config.toml
experts_per_token = 4
d_shared_expert = 128
router_score = "sigmoid"
balance_bias = false
vocab_size = 8192
grad_clip = 1.0
seq_len = 384
train_tokens = 353200000
Below are experts of layer 3 (counted from 0) of a mixture-of-experts language model. Rows are named up (a neuron's input weights, with its number), down (a neuron's output weights, with its number) and show model dimensions 0-191. Each number is 500 + 50 x the weight over its row's rms, rounded and kept within 0 to 999. Numbers have three digits each.
Before each expert's rows: a language model's description of what the expert responds to. This comes from a sample of Wikipedia text that the model never trained on.

# expert 41
What it handles: Name parts in tables. Word pieces inside proper names, places and institutions, often after V, T or Ch, as V-aregg, Ju-arez, T-ower, and Championships or College.
up6:532518511471455485573450465518534475421532459498466482509537517488504564470503519404534518416513540468588490550569449546546533493498432465423495479608498570516521543417520554467527442493509509531522560547481467480508576513553453491436524590551487513423523517563566561441534476492517448569465427445589547547487428512425443514567579601417505513431457484529562442479468526493504535460466502488435438467519434541604595454483479540501482588610459472499480551500585490486396536627509430394487529602491490354517540525601507465509526581566570504473444558476535453445504561451473505474
down6:494389451524445527514517523477546520526578507525466466479534462536477516479514579469509566542613435513681508503483457568449487429494516577513571565520464503567568443495525484524634481444545484496415496543423523446511429450485532561519645412546471574557537549522521415503454511446531465548447488495496492432477417515524567531469514452496446545502358431554500469473541582441496491569542491567446474470513588544474493525498532433532495415532557510536549500517413487516449463478534501549551546435516537401461461487425451460575518530488541471516467466390505520432419544520547551446
up7:555547489468485504550499540453484471503405550516585472492460531501616542546499493507526504423441516465458528517494480465541457609492507575500449465424434448518418498566508560511545549528497495486510485519509457485522503584479558485484463522572532487418486430477526455525440609610469534517488452444445507584519410552471504621526466428400521497497419495560420429502549480484419495522560570450531481510615472522448488514534563453528535477533503454539450548461501514520536562578516498387524527545462491507566524444481561550576467598494533514468467543614493360526466422498344438580
down7:457459445530454494477494577480559489518453520523540489527428471480507550377426530635453458535448425494444521592548473514502547469580467533529471512529532541499471490510520450594554479587522538432612475554420514481432490495566406492516563463648478497538474578463344546454476560435502458493570472447592525535502496433434475502491540561446553532474478490455445592577468495493512462483507543468446467569563481470568536470498526519521493436456535469512496576468490602470514514616564483469606477508489473507532435456431517470516559388531519476531483551495431591462410532491474522441
up8:526398517440485395470465445533435625554516549450451531530475446474519538506537539535447487520481473486572516482520407501493467509511492499583586493458524560493375562464494632530481515521451544557568529530556501452476544498549593469525442511504479526418598576514535509402487499536549466531452440511592554520582479510500447516507446481502657447503572479555477486578510526494414453502449472414510560445547565461393471509518489425468501473505515542570469500440565504542469574489484590497455459503508516637577517485597553562533522507618520454453472495529555454493459472554443532503
down8:520500584511504506479479502480504580378373584392481494443501448496516505584458438555516555440549499496494630427509570489612442515479444617437536388540434589429547396469453513458536521566489544479560479437437486514471550502546471514511534482528531406456573477491502404494497516447409526486561541484602577563515563518551475425498502401455465590541467508444513500469548497542525512449496513580447527458570472516460467548465513484504441480510547554487521448502501462524530495471472441546449500434628489500492576448507508545497558464518495490458532392479588542551444477555507441490

# expert 39
What it handles: Word endings id. The piece id ending words and names like Afraid, Sa'id, Reid, plus table-row pipes, century, called, and sentence-start tokens in film and music articles.
up6:532522554473453437573467525516492557472537606453446471543419616601472552525576499531542481521402485567509472432483535501473490512510468445492588510397448476528464577503584542423559470423513486450457534480539504487536476447548531450621542578582458519485438482478543552467490455459474441602456442506559429503617454476531500532554448528386596492518440577472579510469445437600471442554503455578459482510512538487464500476461502411459495518468472463518555435535538448506505440425539479485485505500480511579504561478556523495575563519529530520474549486524499331504397443449510476479
down6:423589479487423493513458501451511508587390552515465424486423611548448504613495483425453507519508605530502465430503445463500540446506409474535488559439473491350512547530481411491466422517456400398471453481533529519464487548521491485486530495520529421563484474499520493557464488487510453491506462473512493507377433503483582508563547565552528472523569542460545466476399500605542464514492460494441421516482439551505432608500528513543573524462566444448531551431477504551440457440508496524438522528490518453526514444461508470410480457525451451520440389443452465452521539479497509343
up7:461537554578498578498545456483488477474476547566469500514455516501499469416498474558470473558433464552525449588483478543459527543538550553474521553583448538530464468511538551534470550555600520497565484538548435488492478587522441528457369634532553487493499547574400406446483583506506523552546542561556482375519443491530496580535504503534566501463535458530456558493553520628546453531520394482461540445497535449455485536581495529522508559462526424479491489485442498462558583536479430530524538523494573478475547547514593488505463533600409482501564519532471337465527415563448564562
down7:439521455468489487445458462480532445539497460509421469551497558555518525441581500526417530479496511534456567403549573456468504483487504444589484540538467549486508518561419485426441460513559563453535492540479452492499483503447509504484499482530512521635465542488428447484546541530510415501457523475478521511522447438596432517584461486362484523614526538523502551540559475594467407544554550511554494467503499484507544490491519539588460476539518468474457391504357533513510612443443516450635510524472485584589521523469335505507504465495513610524486594487476576467431528524505503411
up8:535495462545524473507516554498495493453509500499551490473497505458500541459580452495517403527515477540498550552540449477468475493465525549474409504563518578482406537653554539537439473608539460421548473539566581516494547571399482400477555563499520479528489390468468489461511475426522450516490523480526566334470474567467480504514467511673524561509525401434562535514530511523481482515449488559398594513467470458513537452536508487512415545483494401478556422460597497441558516610454501423465447571467475528545548549501484468457435570547503555510442546458519462451499485451470527416
down8:525476429474500511554501471471461553577552510566471625587328491579516527462569551510557542435558516505476510394546508564521556556508519539521495433414538431511511540557474514478453504528520449504560482567497428500534503560425512481472549497420473475542503485561441526539511583527474469496441575509490513573519580551467497453481499550591581394441499573447505555500621490539514574535512541410487507508534508456612411480493468534532487535486489590573531444506414518500521441404519419534554429431562492441454494536504561538486523462451478526418520594447508539564557463575507450549

# expert 32
What it handles: Perfect-tense adverbs, auxiliaries. Words after has/have/was, such as been, be, also and -ly adverbs (apparently, consistently, recently); also % signs and time.
up6:451537586493475541576432505517399444412557471423447479549513509528554438527650462484500510555463394514438536513524448498476669469606513439554561535509533464400474550461494504551409451520459448436508454486484540529449407516508569401456414448508524441458478603530470464413462571506510547525455508499580553489487575480476600466514511464442497456633567508488472477500560498468492473441497549490502476505441457569490451550446449559534461437489506428513529513535462514515525451458529568499587477522522518559519510469535531489492544552576578501532439531440417489428498509541405517513
down6:612544489516612520544567451513483480388473516511544529481409513542438500492541488538508453492530539461581547468522493507438516459517497541497505470564509508451492534401508607460528515528482463571628426479551454458526494557469501566585475405549442517577559400513452556515436442425502395469552511456550473422487526551434578416480495500414467463405573473447451492504550552435467609454520501527527545469560491543451506538495580508424554530520514459532487651424520501522472476469427541384469486442436419507560483445433518503556498495471445541513516568496481478558458560576497516486
up7:458511550495507527591556563444576552629497490497472552451599540516517462477497485480505522516528510557527488506565451485444607473561512503473373510571513562487520491540497549556439480525347422522419457474461473461445410491495605493495479448609597613462551541523481498536514537512537477473496486546435463398488502532497521478531549550639527400457449343482515491502473521468469512490433544472453545362467452500505488507439534431450519501470515523412470469492466478466494490571552529529541527511529496547515468518525515518464501455597479451373606529503489563454453451527469507527
down7:501556477555433438428490495512440488462565577482446541532435566485427473388549518510502571473485574507552480547529486500579490549599543546458527487535577443535508651418511450489503571594471451521450503510571518510591549482457581554460558499468419475536502469457537484564447532521585529538545552597470466552410584461557431413536499592533487487506485525490520483546502520457436597506530490528527405578501589569484497492439551456518500429542574576570575469408571451510462490434452512517540511492509506586538416544462410525481549485535476553584500490536466527476517539510491505397
up8:484399391417478420596536495503506482559459506425474500529452642545612616578536498526556472434469423371500521417504530532525432416501562570485585498511511456383518517627511577601477484501589511522520442512509502479480400407489491424529493560448499547515464532532548534477535424514492486502526580502514453478479466463475558409561555546549473512558576474541466434460485524502505470548513469442542559535520528517516500512478527473523517573400474538404464534553509524505515493435599540567482526469463508452550428530481483541537500522531521492491468480422454563538560504449469541587
down8:523471547524592406486547504590454484500538440531451508488578418482422584535502441491561487547607544490552516595548459423548501577430546462487541468485608479610485473422475460566463474491489459476528447463495512455500447534512480493505499468548547543532490604495618535479431522462546483485555613567549510512448511533501524493459524446529571489411537566471441536507512419488485544518486545508499582462447575484474436491626495520540476483425558551409477577458432449445505372508491531450562465550475437524459528535458524577428464518454473485431586552490501550597495533538429431557